python train.py --num_hidden_layers=11 --hidden_size=448 --n_experts=32 --experts_per_token=4 --d_expert=96 --d_shared_expert=0 --hidden_act="squared_relu" --moe_layers=[0, 1, 2, 3, 4, 5, 6, 7, 8, 9, 10] --router_score="softmax" --normalize_top_k=false --routed_scale=2.17 --balance_loss=0.0141 --balance_bias=false --init_std_router=0.0248 --lr_router=0.000516 --vocab_size=8192 --norm="rmsnorm" --norm_eps=1e-06 --tie_word_embeddings=false --optimizer="soap_variant" --learning_rate=0.00187 --beta1=0.95 --beta2=0.95 --batch_tokens=[32768, 65536, 98304] --max_seq_len=1024 --train_tokens=362000000 --max_steps=6038 --dataset="wikipedia_en"
Below are experts of layer 7 (counted from 0) of a mixture-of-experts language model. Rows are named router (the router's row for the expert), up (a neuron's input weights, with its number), down (a neuron's output weights, with its number) and show model dimensions 128-191. Each number is 128 + 24 x the weight over its row's rms, rounded and kept within 0 to 255. Numbers have three digits each.
Before each expert's rows: a language model's description of what the expert responds to. This comes from a sample of Wikipedia text that the model never trained on.

# expert 16
It responds to: Initial letters and to
router:114138154129110132071094167111103124129157149160153143180120075143144158152117093114148108136098099119156143094161080154099133112135155155091110125174169149163094146153110136129115147143162106
up0:145113167137103129101123137127135126121156109129181130109152129138136122146131085121151098134126073118159183133131117119112118144179157142129114134165128108138120143184099131098114130130128102
down0:132105114124167130162115159118112121121114114139160121126144100139182084153129147083134119165129133129125098162128112167103126114135122123075122071144106143112156126182142108111113091111130171
up1:142119136146166090166127161099158103111137138107159093085130175146181151130136163128156135112170124132153126149089208109124117125132123117131103157153129132166139131086103124122141138117153146
down1:108132107125137130124142117128138113125129155161107130141136136183131159117142171167156135079171135121119140082093118136144099098127125156155112133102126191120129108130114137112122109151180102
up2:102097110133143118120101139142109139138143132128158121129122134115140128116122156098109188114118116167119161117132116133146107108123164122155118145150113101157101138163109141140151119081137137
down2:107104146164122142088142095142140167152095112109146147169107138095088110151115168097136101106123104129115140112110145152131138114121134138156152161134156098098111134143116127096110145118168111
up3:139104107154120131161110119137131109088179109104123138114131098109153146110096166140163154125097163081110102123135107127123128125118160122113181155114140163115135107149132133091142161142151112
down3:128158139141120073168101120147123125139118136111125137056145108176101124130158131114143117153159101132121122101126105091117086149096143159080139095113128149115104113118135137128178101102144135
up4:102151084223111105090144105121138101077165139121125115112126146143122153123149128137149175114130099113107101136130159150159104133091184124140112162126150128200098127151093124155116127134142107
down4:106113125143133156092100127104130073147135122153166132111073131139135128122143124150091121093137148156122138114136136119148120123112147103156100130105085100117146108139122092164130083096126159
up5:133112108192110142114108098121122137092115111107142098147098127149094157175160139167079164117128124116141123133126173119092125140119148140124108099125156160156110117113113137099145183139122090
down5:125150178177144094100117108135187119168110106145125108144119156117140103128140082112094114125097137165131112135153156127134129143084164137091161103111130134129110142157119128121127151111141151
up6:094140132129123104143151166127150128091163097135136157127152126136131168139142137128102150131113104117127145126121113148122066146134129108111123152134129129137133132177087160158117150073092122
down6:128160132166139115148138126105106134126107176105135127108127149124122103120130133101133152128127130120136097124121165103120154119095152110148152118124113134123123132112175113157129109136105145
up7:140162120143110113176188130065144135125151109110163093056146119141145123128128145120133142125139134124086127160140159125138079151119116077120122132129138148155140129116137143115135164075088091
down7:110149128194117123115149138135157115143104116086124170177140143131141132117102127112124120102114106152122129071163130128116138167137130149155143078093113109117141127138152124133139135118100175
up8:120140124141157082142101116160099156102136129125133175155096140150098124156155121120125145119133126109121123141117135119132114142085157124125136094163116075101138194167124125114146124142121108
down8:107153118122137139138108105150138172122123124179110153167091148152119121152094098134132132118092137153096141143142136118157133118138114151133177108151082099069126132123157092106134109134156103
up9:108151113123125132151185126107121170179136088113139096081139149127095165121139138131149102152107138165105148139149093164129096155117135113144176106133127128141143142132127153119125148138115129
down9:113109119114153094072152137119116132164111101108072167130116110143118145153122157104147114160122135146125096113140129126130169087157097122094127143146132144138120142154165144110169175139176078
up10:141183099180142206134143112122142167130149113094138147125135160118102120119162127081118167149090147154137144167142127131142134116139131158124097153174158142145114132177104149167121135112123123
down10:134159116124103127104134147081112081115104099144161115101111118180163147116102095143148087110121101105147132143129089157156104161168194137117110126126142163144103151132141143128131090113162135

# expert 22
It responds to: Of, times, proper names
router:160099182164117156097123138126148112160155133165091121115119170146133114119111157112111121098129153176156121116128129104102127145147130092144096129163094151100149154083138151103133137157136145
up0:113109128139148128156153118181189133113134127125115150139158136159132103151120110080128152151163136125120101169129169121103115173108107103153135178141171166141156136096137154100129105137133100
down0:124089131141161144114118129117133140124084124092139132103109130110113135128152141155115175149162091140157117083122123153111139126096135139101118130148091141097134125112140110079129141156121117
up1:126099096163124141157157142112125148106119101107149133106164100133131148100124129143110137129113127128116138154158108148120075136118111108109133147148163152136144125145072179089107117107113115
down1:143120121124054146085125112147132142125120099082116116138108128130138109147156133105133114110108125136124118146121133142130139111132131096081114120052126132131132128149120092124125090108138139
up2:143157146134086099104134125085151147151148137152128113144160142109187120146134135118114133124147091171134138141120144135096124124137139145122118110144113093113126123117142178117111131129127119
down2:160143125102105137095094133141136126095092135118137112176071128143140105097125119166147155121095100145170147129098082084168178091132134118128103127143106119140148120118094114127149127137117118
up3:126141161120109090132138135113065163132154091128120123164129132118088149129167145101086151138144111100119120123120149125100110128136156107153088123193121118083147120132129128146129112110129158
down3:096141129102146171167113148101078146126093151136153129119054140117143131110149151142141074120144093095173172161130117129100112140146138101139134169137101153109134150080096124115125161164109098
up4:101116141077139107140150114109129147172106127127153119131129167094170127136120190108070118131176119149131132112161129150101103109144171127171136126113112109107113164147142160149127115133098129
down4:131177101144136087102094142128164135122105088149159101123091129169138171105118149106071128142097154130115132148134135150121132142154138124105121125093120150136159127135146125108150165127131139
up5:112142130112198144155161141156081153142159135113107112110155150131114134125133142146115115176136082183122135171163125153125104138139119094131140149081110103147118130131156145088148089111102107
down5:177113118106129058087120073110101137149123108105135139141154145135113119117120122143103105113075123132145153124089156124118144095127080105102120102120158071128093152127126117105097144130114114
up6:123078131129158111133127129126153089141155133099134085137118143152106136136102143151120156106152092146142119126126127132129112147143116122177153153160091139131161157131128155149104110129139112
down6:155134129098097095157166143116154123158145109072157120128105127145112151123099152112181159134142122112130107112102129140127044091099117148117131153165116120115144126133137109164156131132140139
up7:136133111121144118110114165128098123117171108134119085124149145141117094142119112100167150101163118124135138151127127109106113110146155112134132129120137097125167132109155136147144137103186102
down7:142128132096139145136094128178097147118145124129117150116139111126105080130142118144115117115144138140179146149122165150143108133108121097171149072147118142139138125091110122175117145141122102
up8:151139139145087139098121140128117133147176117124104111125102112123149148120127154108156118113102145125108101095158130144130132148119105115107091185143123138154152168178138129089133139126132131
down8:155125121159129167114116116124075148153130114151117120126163094127139134157087128114135131097127131141117141146140108160130114139116148139127110130140134140130180145152136114067105115140093147
up9:131120177142165150133166128173142131120083145137135089093141113124084186162151149143103146141117115106150123101101112131142133185126162095096159134131109163140144105111142125120131140127131124
down9:096162073093167148095130130140140152118156126132166170135142101137153120104114107143129136134120135107107151168136099118128117119182101153116078106137162070177128129161144132133162134151202147
up10:134120136121132132128135105109151121137106086138131134100128158098168133179127163113102119149088126135184128159118136160125127134169113130106137170133103147158122137174117157094125111146133121
down10:170150117122100141127147163129134171092131106168140108112083116149123113134110119136141158107108124097111161116113155176090142096158135150123128133117094151102095106149110113104148117158148126

# expert 18
It responds to: Commas, digits, Thai script
router:155164128132132121150187154111096108157112114113174135149119131097138083101137094126137109143101111106130146155131167120139150108100156150143167109156136126137127108089138128147110144148146145
up8:104100117106149077144147113149134121140143124099079138138124084112108117121160151151160164137150125153143130124153113121128118161160174105115174137165168158139090160147125150080122140139099109
down8:138122130151131095173107111122150101174138150125109154135121098137115105104136116159130144164123154151172108165157186102093151104160129174122108119130148106095107180122163093166163118153098125
up9:145139164157159092121128162095094095141124112087120156104163129127125115145155129112170141143104113160106158132138143163101119147133142144136135104164118164186147107095109126115090123112138103
down9:136120112153099150115081113116100139148166141113096160140133125132164100101146091130097165139102105125129118156166102138159132098107124133107108164120123132113160151157139138127099118128124121
up10:132115145118120125135134131119109108126140133112161152095158123127116134145143150150158121153097084117174111098111116101109151162128143138167144082182097129128163127078104131115101158127106110
down10:120150103112179146112102128130157087090139151137126112152128144141092115176169104158142093125150149104118118111110152077127164157138110112155127145123121125119140113095147063135162185125106115
up11:127094141134141137117155144137109126144155109161180127163119103108118151137111154136090113134108139106136156119136151140137105139111189131132138141168125132143158140158130170093100156144106146
down11:100133141110092133123086127086127160138115177121152108141112073097109136111116162191125109142123128116112144134083172116150113106156104183109078140123124115114158102105154121103092152135152121
up12:132142126107147140134207168142159139118088164071147154125148127080111131125146132083113154147110143120152143146162127135135126119128118137142113099111131098141096143169097129121145168152111139
down12:203173146138157115120194182119101121124142132088145114090162142149126085142145091122136126115104162121164087160145131130122144129117131125134124106127121107142135146166106170081137097110064161
up13:143146139134159130108140129105139122094130136104162149143127079103113135124134124049143127126126139109159149188128129145123120156103155140127142125142128110096138155144149146138101131127068068
down13:160140117097087159109172158142156144138132112112144073150129135106105116131135113093090164145151108150125141087113128160126141105132140142137141149099127130110122133093170104137120125121159192
up14:168117123160118111118132135063101154139110115102107121124172100180143119161120113146147142122120099118129126126172126146118120105136106134141115143129148133163163174098137135113142124117100136
down14:114096121146110158119119118137104111148140100130130075102107150117173093154154158150149119116122110146097126138093109117095127114140132155113137123145130126095139142136134140148108076095121120
up15:104118138158125141122154093108110140154102097084107090109138095137077114125110074152140114124154120143154158133133147187150132127151156127136136129124131143131122115073114142076119120146175155
down15:144119154125133131111105145158119109134136152174147116076132158150139114119117110153096108121143104109127133142109197166114147105132067110145141129126111187159116129155141110135115127146151156
up16:117143129153136142116158103113151149083176124134145102117157147137132128128139150179135143140150121099157125136155134119138082155113162062129107147154127114133128126167085155129112129090137139
down16:096147126152124094113101126108164150116136107128147091095132133106125161121100127123119119131116117095108125056094113080129094124104127128132145112120112103142109163143120135126181135139134168
up17:096131102135112099140180135131074127094160118102107120099113087142141137120137102099135109091067122104086135139158129129124100103103165128076123157113109119103096136165090140136108108143127110
down17:158130132120096130154143117170137105104153109113090103124099135133161116152122148134105141144096112071208122144167116161106091136163134158159138138145165124124129153072073129119143138128167110
up18:164116099164094114137140097134111098155105130116160179089120149134154103127147116140147133103125104117140114131161105134088146119156163122105107102126151129168127152108142126130141175092143134
down18:103131108112123145117135123110179122120116127132119124131118128123145144178125117137130161138140134117113121146137133076135149138124123163150137123176082141126116130148179185118093155110099118

# expert 10
It responds to: Articles, colons, career verbs
router:128130144137108113140100109109128128148125149149099157128096123134141151090109112099075076150146118174125115084124117129062139109130155146210095124086126131164143141171125120118145122126144133
up0:152102173128111135169121104108049154121119129161140115128121123151140141116139112169107123159139119129117100101117124142147105144125136134168163162097123118115122118133133130145148145121149137
down0:137120117123117094126146129150140121191131080171154126152130124086114111120160105115130127176126096136151135130140096074143102134102119115141122104106160152092152140163128067084141156096138118
up1:131132137147162154136158152111110115084148145096155131106146138130169137119102139144142120131163132134095150131166156150117089150107140097141131149172138139145067126118122164114128107090123100
down1:122068118139118139142149166134135126164143150128110133160146125065121109162126135172078127120142151138123196124116106104149184117141136127108125129153115188106130174110128118142139104169151111
up2:116105132110128084137109130145127111131128087100173136099129136122124113126114066105114116133154131117129120133132151130105131121131096132168142134093141141156119118190131112107174130107116140
down2:158148101131094116114095110150115141150126108116119156116153144122158119112165090140073111183118119126120151163168130124118122127130099072123125111106093114110141110145134138129134120162097150
up3:120133120140143110206101120094160116109131095137149148140107121148155152152118158154160123148148118091114141163118094097116106157132132138192126163081162112158124105113114115146110139121139161
down3:122095096166048131093142141147137113161122111125110126099142158128137116107109149149147109124151136081141114155112119106091109152102106140115125118130153146128107118116112076117110131150134124
up4:081155098155125140085106137124117123141133160075165108140132109171098165120099120123125140116105128140115138173118096156113119166117102079156109158104138118127131112098154157134144142098111150
down4:121163139143101164110129133120111137122145173130135154150149116118114162163112098153074163130144129123113123143119094113113111148121077140161137114121136139100097143128138126076145099148101155
up5:136132101141149115097157104056149135109109103134138145116112151133169119096069088104072134132129092139148110138123118128086108124131165082144111152101108114164112155147124115133128149149110120
down5:165157191117141114117092114126110094106162123143123118136125163171146105130143103157123120124120148116147182121046155106131144139125146128135132164111196125150118115104121124121153143131133151
up6:142108140127100099144138121148166127125175120112117135167128122145153127091147136116108108138134100078176138101101123139117107146118157108097066151111103109128157168111139154143144149079185115
down6:135098137108125129134138127137082113132130128107121174146072148134133138160104152116150163107145100160141155133136147086113090088124105137136120133142129099112116119121157122139127140101126103
up7:164148156106152101131173158078123155133169120105129080078136088125111206185153140136127154121157116114170130130150119184156086138153179126079128156153158096147116132108116147122125121099095107
down7:116110131117172117142081125120133116127118110113152129136154147124111128129140150135138109134119153118155115090048098095112149147111120111150104127122124133128152130122145188102131146159160182
up8:128135108123143107132140161107154106092125088100174126163148133123132144132104135122115134132137159126133124124167113170152088157187109132130110136143147110167096138149128150103114138113078111
down8:142111121151115154148107128133132152151147110144111080095129152123103156128152154148106153105127143113132095144121155149127180133126171077125115105160115134145130141131154169145138090153146170
up9:108150124149129125106186173166145093116134128132102131133121116133130117133092132140100124114140097135151106128127162158082118112148141143128146157154132114126120077153133131161112092105156130
down9:153137127149103130164148119148109141129136099117132111153093099094162087132164142144155118144186107115092114099112114091120119152114131103106125108153180089071114165059146147103123131170084101
up10:117105134149118126134152136102129149131145118105132140092133129116154144131121162113178134136193092111127118168151128137149071147137154091109121144145157135173121142144109177123128145108095120
down10:128149107140154148138134157139154117140108126124164140083126121117085143147068107138160117133079149113140122145117150130173120150102129094158087096088127105094114148153128132141120147151135119

# expert 25
It responds to: Also-known-as openings
router:095117079122128132134117091131077144131163153124111160163129132108133152115075122136119079104097140121118137132133132142104102155168136120112130105136137144079119124106108106135122129138149151
up8:089127130117145092063144120156120139132143128109114122091105152106083134107108117122069135131088127091138151124118150113138091120122135117136070158172112149141119121100138128148105123154158123
down8:085102155172137182162149057154097106097127091143108099094145097152065112117141174152167136151129145128105155111137163137137124162126104165136146120124144142092083138116102083139120155118119139
up9:133052125156138091115118115171122143115130106170176118124120132108104143099134125104134075128150124131144119132119125177158119094107137117144187136163148161178117150106111140168093104107119124
down9:102128112085151116113078107142158122128092112168105174165153117085132167074182128124111135140102142144163112170100124086121189123107106135099119119129116076110101094088131125148125144139160133
up10:130094141114142112132181133105154132115164097102152119097120160156122144121133207103141141138132139129158102133137103136085092131143145141137125127139107125195124103124127166083107109115137108
down10:092127147097125128157085122156092097113139182116088157142139152130189116118121112156122118140125173120136174102120146109164134125123111101153077117108080128144083121118102151153179145125129124
up11:088121105134082158159175148112113144130191112113185130148144121124131148109143121107155100141137128137137139154144100131145124142068111120168168102137103136137085144148120148122107136121107097
down11:130131116121132195134157113105161174135146134136157182130150116139120154127137078147089111077142144177152156078169105120143125137121127125144156104147111124143110168129082105129120178168115141
up12:104129166137154088123128122121109123119112125141133132142117133121116131172169133138092096117134076132121174139109117136083113137141137098107141147136101116145142115103166118078116155100091101
down12:128151126089160141157130151109122109149154152142136122142126141137138091120124178156131113136133116141081129076136167096110120133131127120105125124163127071112137107144138124109099114136163133
up13:130128112123127143144166104106114121108094129153133165157140137132180151112138120143133111099084097151117078198113110158136113163134082144151096165149115108117139125138067131141112111123145097
down13:117105143127150121161132137138090143158156142169146105081137105107130162151146165129087091117121087120131139148101124124063170155120148102145091092126123142133117115121152140087109145143147089
up14:073133143139125105135153124114138136121167126084132112136121115114125200108097120155091130115152131131095141127174103151136097128157133125120167134123108129154106064125119141123115092148114111
down14:104141132135105137133103125151145114147145150147108142159131156147118106143126140145118148144139115176152165131160141110121102134117121141117128114103125102115127143106152110138130091139128097
up15:106103096122145115125118097114129134140110117116123121138085103129114150125173142136115096094142090141133123140156123127175124096161131110110095113190148145118170117143121142131133141130137101
down15:126160199154178123115095158112167119135141108157110104125134147118122140116111128115149124111136124116097126156135068159106112131135120112153096112029122113149144114141107144164117137156111105
up16:128115129131125099160123116147084157126098109120122108150139124117086172115121125178132164145120099123152124130141129126126142158098123158125139097120135117126166167111092133117145091132117095
down16:159147123121093096117121171127129111116058159129122116088123136164149132083130086175159112077164152131119116149187109156126131186098157098148116112157117122111172147117067069140127113158125130
up17:100099158138127147134124135112087139109187139131160157128142125131135142119132117103150117118132107145147108153170129129151126125151173121135149106125110134127118128140060130155096122103134155
down17:160105200128149111114117126103149140133100156106109150135140128150136118138117124149098117132120133107153127154105111121158144141146130128136116122127086122094127134128124156170154089109106126
up18:102142093122140153104134137169171124126082085091144098142113141133160084135144136135129125133112114159155102129148126134133115178141127108164130130109152154120119135154140131124130157138121133
down18:097131133126119132078142082181145149109080097085075162160146137145142110101121096129150175104150166147161077123111160064133113144117127131134110165154138136149142123121175141110131100162175181

# expert 19
It responds to: Mid-word pieces, spaces
router:125142138121179100083131154148127111134152155137140116158141108152161128122172120099115113141107155090128135160126150145129141105149117106079150150156137171156120139119089132143102123147125160
up8:166109161086169155109128116112088150116163146118122140149115123126125147125141105112145173138108121133154153142173141093148140134140120119148100127176121175108113138191115136117092138162095082
down8:124155138127107116167102126148144169152110070132102163148138124146091086174160147116136098120102141168121138147151129123089201133143131098133112151089110167105086130078095134117166167213120149
up9:122144131128101080131132158156133149094109134113119153118136140153146129145175107135118131157126128176132111121111151146120114140124134128090134139149182176133135142117136131114144155142104134
down9:113120126136090122120151084107147103133129176128196135157134135125138127139161078092132144147131138111095126097113148165122073158140103097139102118086143134113155133129121126110107123100120134
up10:137136112146127128128149141136131121112149113128134106117158155105141153112112127152122151100147124108146169138156072123131094153138148129064109170124143073181073094115133169117141146110140085
down10:115125115138128150150110131136133170167113150148127175139141116109126143167151124149126177121122103142130125151126142102078168121133126140135108123168128134127155134127136134120151128159151115
up11:096123174136154132129141140143134143125100168156131150160101160120128155108172146139124101147152128123087123161137061141182116143145091130168141144161143141169165111142126169148115132100115061
down11:135096125080144169132157126121118137104137168151188149132106123103090165117100118128134118145140152162128130115122071128129144156106133118118150137119134122111107144139128174099105127126106110
up12:120103080136115124134116154116141136219123117148147102167136100126134130169177152109118110146153129094097119148124108131119117138136153124107116121172147150110161137129131170146140133097129143
down12:149151156157106122086081121129146117163096119128101100172167059191138147122160150100141119140111135116128119117141158121121129124126135133124089114140112112114095144134148164141133152105144129
up13:108136097133143156171122094171158178120143132083155107171121123137121133107138109116149134126100130118121125150105117125127116156124107102106131172142081133138109171133121142141137128115112107
down13:117152109147147135130115118140096139157080165114103170140067125138118119071113108112139154138139152119056124122117162085154123090116171134074170118144118148099117132108182157181166117136138106
up14:111121076162150120113130133094120130118118132097115075129153093168128134149093108130144138122125135089099117130135121135125109137122133101114063131120162103150096147068127136133096134152129107
down14:132155099117098113105111099111118138122140126139127101139124081097137119158158103115082153128105109155173133157142181118112121089138174092131155120170140116113092170109144108118147139206116143
up15:117123130108161151178118148148129152121118105177126099157150143162126158140130123137123124162220108089130117141147129130134124121142120100141160135136136126125127115152106115115096092106102122
down15:107091115117164125174091140082131168111112116127078106132133145130152123151131089156135138137111129154129159146123124121110123127111128144102118123133137110152104164105095091153096094122159102
up16:119098128119156138151137130101090136126086145115135133156151099111091157125142142113139138141105111100136111137148114132132102142140123129139136174129149110143155112105129160113120126129139129
down16:139050113146128119142120131147080178126152124122130117121109153118098079143080128139152143153073130110123122103118114123085100123112173102087168138111135109092130103109150126117154159162192106
up17:156135144134135132163138135098109130093095102114122115097100143161161118121061175125122076105162126117137149142112140120097127111160114111113097140094144171147126122124114132165129137142136147
down17:111156128124092133150132089149089173129107117107088118088114123104110113132132154160115085158187101133131187133131150099116079109111078135125127117138130118155149139090122140142160096151125108
up18:096157156097118111126149147120094129118115122133117137126122106133084157051195103153093113133145137132126163113127117118143124117142117151081150110129163146118122157091129154164116177111120163
down18:154140152152120141105098132129110113126099075158126120142110086158095101103144164116130139139075129127118094116144158129147137110181143151143113089119123149135137102169148097146160160132127130

# expert 15
It responds to: Superlatives and table pipes
router:114074103117164123149121141149178114060072113146116143148109151146115109137099108093178132126137119126117109110137105125091141145071115099131080124124116115128139139102124096179124109103115159
up8:156140072127165132143104113144087133109177104142096053123135123109097148193126165167142153145109132108156174124121130116141112133101133085081092133152129105146158109120107133136128182111130137
down8:117123104091113125168105109135101146158101079123147125111127109123143145141100133129138147174118148134149104139137121093151112137152157144140170139117138139164163145069104160157136137114152127
up9:091126174155195117128124135131066165092114155134146123097114138139134159192132115130158135097157102120135101169112107125118104136131114117133105108166130138184154162133135116093127093102093152
down9:099141104129097158119122137112129087160174196111082131148117149154122097116162097147161135142150154177084105097134129113137133112172121135139169145140108183139130145120141112148117137135119141
up10:130159108134140134162130126116148116112136138133132129128119116133155142111148096130099132130123136177090159153120173131075110158088133096079154148137118122110121088095147112120102125123136109
down10:136197093112093175191082072114131125132153184145122144181118096125120124155149118131125152128135156119131179075080091124146145158127107125080086133118113119125102123132120098137150132160147140
up11:105107140175121107135155124110103138087136126099124106138154078136106170122120160125136188162125116101147121120176098137100115134116145090101123141117137115138139138113126153129151152147093132
down11:116114133127099109160117112126157140153100137139105116097094113136110103142114176107149126104094101128084103152073132135110136113100090111166126104151120164146158173065143125164146134087161160
up12:114091128152142130132103124111098125153151114071152113112147145092139118144143132165148123121100153108123142157147146144097109127117129150143145153107099134139124164107120124117110136121115129
down12:147158137151127162130123151112134118191109117139088135097126059123181112148132062111095186124090133135114138086125115131137135160113112111137146141072114175132119183114133167135158153109114143
up13:137133136147138143113154118157120105153142095102124094124114133128125101080093122108111135140130125124131114116146143106084108101134133129147100139191093172096159182158105132134103110135142115
down13:171107165141139153149146139103130161123166153107124086130101113128158105130111163117105106104127112150146164082107174154110134106133132144102145111105099121128134069156144144116100144105163141
up14:108095104138128131113146139099127130064145135115132111094112140128120172156149129097195152153130142102097132152140120141087118154119168131188105183139107125168146141129134108120160105131110137
down14:106085134155124144110112115188087137136145163151120139144129136111115119102146147125154107125103146084162148063115125147112104144099162135157139145118138103134124135081117133126144091105113151
up15:161150163163134129105158146152112165110182109089097069133121133153150102142109152112102167149150105160134128188119153113131107137114119096160084174117108116114152185120149140158174150129109093
down15:121126169154127121085142142130149166111134134115100088091120118143148117126112140110131154103084121175122109131128139127123108101122135132127123100074125137179123114145113114146119126144084099
up16:112108119119159127151150131147145127082117096131133140132108134115165133107181123150154202120151099129128085147106116135117123145138141112106113141100134138088157169123119123110142152142125110
down16:173115134099123120144084144117151139116083120100161125182132129091162122143106136186126112167127118148124086108097093121138126135127089075140118124134090094091163135117126107103137132151129148
up17:120117103127144120129114146132162096086080146130112179124114134159103128130133127121128139150094157077161139123130058133120123155184173130111133142133145107171124126138098131135128180127104121
down17:070144157150117140154175132169086138122122120130124172108083116166139171136097142115144111135112126143122146156117122146097121138123125167149147094079105132105137105100119108127122094127134144
up18:124130084147131100148134113072133131134101137100110124122117133136119176116106123138192116112112130120108117122095095129105113110123098130130091163120128100123119138114123123077139175089131121
down18:099123090159120111124084132156099135134112112161167119152120121092127105116148126144143096135143108149099132125139136123161122137165163152133111142124113135154161143167132074121152103080103116

# expert 1
It responds to: Table cell names and numbers
router:156143114142103118107102088176088092122132137127082134134152139125146161157164107134123105118165134141071139108158125131114125149127108149110133126120098142121078145142144115144101137114134101
up0:124129146111143152102155109125106134100153106121105112150150113118129088117112134090109132124137119150050118153137128150143094097137134166126110142140143140168120152137119135119095129102137089
down0:148151114130103115175127096134181137151100157162119165140152143110112074125160128138115115112136133131151162129134137109105087123120120133146084129115113106150108120111181076158129125126127158
up1:104134104100110142128163149119121123107140125078095120119138129149139150147140089102080120133178126144067085127188142136176112119128094129114139096140119125119061131139137142137085131150160114
down1:145125101110086128109117174167115145113127100126171156159133114163118119145109129085142142121135150119136125136155143154135128090162145152118129142153125122113088113132118096146113121180146153
up2:158110174106133135146153143111119138125125110148118147146159121145127131093135135124157100110096096101166092130123095170101109160132144125104126128124142149123167148120085131101109163134083164
down2:086138137148124133089144117096113136157166096117122123169160148133151123142157084079161107129096155118116115085122127137090151151126120151080084130097141179110102155185144100147148138141135133
up3:117139095137120150126123125098078114128145109142170126125158137126108125142159153143129101114180141151102129139141160140096108160132121131113102099162168130177126100129099155127141125066110103
down3:106130150109142147133140122118108128129140160109166125121158135140165086089096094077132089107180106131145127111089125107130134134119149152138131104173107103131137116128158125131119108147148127
up4:144119130125103147157171109139138148136111125140099125083120130158143126163168115134105140097123075084143109138153133151123114181128167095122113178156104115138113120137094131131098122113091120
down4:177115129099118128107093103111132119106140119163088123139147149105177073126146094116074114129096131125115127147124102106116134183128101200142108120128139136116121124100126127165130133143153137
up5:123120120112091129096111114141129124093125114116110119121155147110084115113161155136152110104098122102136140142138154136110114128175100090156133120156155110146139146130124137127112110102129134
down5:113123129121150146146134134164145107126085143141108131133193127150166095114123132156113143155132103138131151105113110124111109153122182132149155084119120104171140132150175121144155140134114133
up6:094128121126141128127151124109126111140131102185151124118147200114149142097123110122097090146107144124121187172139172151100106106121168129116171134095115178134126099114104118102115120060151112
down6:073127146135156181098135162165161146157156117102104130165098094125168100154098068069145126149086157147163124109119100160088133168142151133104118144044100144142135124117109134139130133143123146
up7:147131100136124160101139152105122120115101135133121124133124060144127157113123126136091111136137155183157101137160134132138114171134098113071154154143133120104126109138115123133140109099154076
down7:124131104119132134121112124119121155151090105126188166127143112131125145142115113153103125148115125116125092126097154104131113147094139152112105146150137110120148110142137109116129096148145168
up8:137117166147098126142127144121130062068111100139094095135133139128138133123135132103149130133129147123144111146113123122135099132123136120127109145121152151120088205102098140121134130118124130
down8:127118144122098126134092086136122147129151104116106133179131113112085114140150147153119083131105137135152128083106114122136163124106125162139159074135159181124094102135132092134163108072151138
up9:134171131147085143074148145119073111119082114094125130137149109148133142144110118082125132149169103168096143145139132148109108191099142140130093133130113128140121152130106144142117114122116090
down9:133137129125112186105130152095104162145140143124140176103122113135172117073119115117157142117111128112120093084060118124087086114139124131138064127118115167123113164143095137146137140076111119
up10:130148125116119130120126169105118126104147127110159085129151138131138147149104132107113121115187133108145107166108123152131061148156157105150116197125118114138078109108087157119131153083109098
down10:142103134142146121155106123142138114193095084127126154150131128135130123097085122110115136118103158175138133136110149120093141135139132149127094118110108146159137109085094100143151136179141146